python train.py --d_shared_expert=0 --lr_router=0.00102 --norm_eps=1e-06 --lr=0.000544
Below are experts of layer 4 (counted from 0) of a mixture-of-experts language model. Rows are named router (the router's row for the expert) and show model dimensions 0-31. Each number is 128 + 32 x the weight over its row's rms, rounded and kept within 0 to 255. Numbers have three digits each.
After each expert's rows: "comes before" lists some tokens at least twice as common just after its tokens as in all text. This comes from a sample of Wikipedia text that the model never trained on. Tokens count by the router's weight.

# expert 18
router:099153087094219119085116091143114056112148132118136092120126162105115096109081130118112148095101
comes before: " The", " He", " In", " It", "5", " She"

# expert 19
router:083128160159155093106084151129148119088127068129181093102151127131107124151112112141102121147127
comes before: " the", " to", " a", " in", " his", " for"

# expert 58
router:096131124126164070049123176156111091083108093180091081117102122143105113091151158122119148133152
comes before: " the", " a", " his", " its", " this", " an"

# expert 3
router:080111148121196095110148121115101076116148102140127132144122142141110120129114142139111118169166
comes before: ",", " of", " in", ".", "s", " and"

# expert 20
router:122126122097135094085106115156093085081151138168136107115132165146133107108117149177127107137126
comes before: " |", "|", ";", "-", " |\n", " US"

# expert 21
router:115145105128165120102148147072139076089153069131149096115137113102081163087133123110115134157151
comes before: "ing", "ed", " of", " to", "s", " for"

# expert 34
router:114133112127199098079114137133076113099170102128113074084114134156155149103096126128112103151119
comes before: " ", " —", " USA", " \"", " A", " N"

# expert 49
router:117139108151174120067121124165151053106186094133106060124103143131126137111083121131127104123133
comes before: "The", "==", "-", "S", "===", "C"

# expert 26
router:117131101165198136106106088130141050146169075113146111122146136103118134095138150127088144120130
comes before: " and", " the", " but", " a", " which", " including"

# expert 55
router:079094145143184096127113110148128102085134126166132130099103126120142115148084096099126089184155
comes before: " |", ":", " League", " in", "\n", ".\n\n"

# expert 53
router:123136103097179124086069106109145080151112126150119081097139161126185113087122128113150125109107
comes before: " ", " is", " he", " a", " was", " New"

# expert 59
router:110127111096170095060093110125132111110127071133142083112138123127098134101133164088108122140134
comes before: " the", " a", " an", " his", " well", " be"

# expert 1
router:124145126176158066073094132121114098070159105129159086070138193151145147154113134103091152117116
comes before: " by", " in", " to", " as", " on", " the"

# expert 43
router:081104123137185127086106188147111086099120120152109090117081152166113133134081152081109109125137
comes before: "\n", ":", "us", " (", "idae", "\n\n"

# expert 39
router:116125121141142114033095150121099113074176139121140109095154132158148141122070160115161083142115
comes before: " ", ":", " :", " ?", " August", " July"

# expert 50
router:082081150129177115113131126131125100110135116171161120124122162101087106088080156127106150110130
comes before: ",", " of", ".", " and", " in", " were"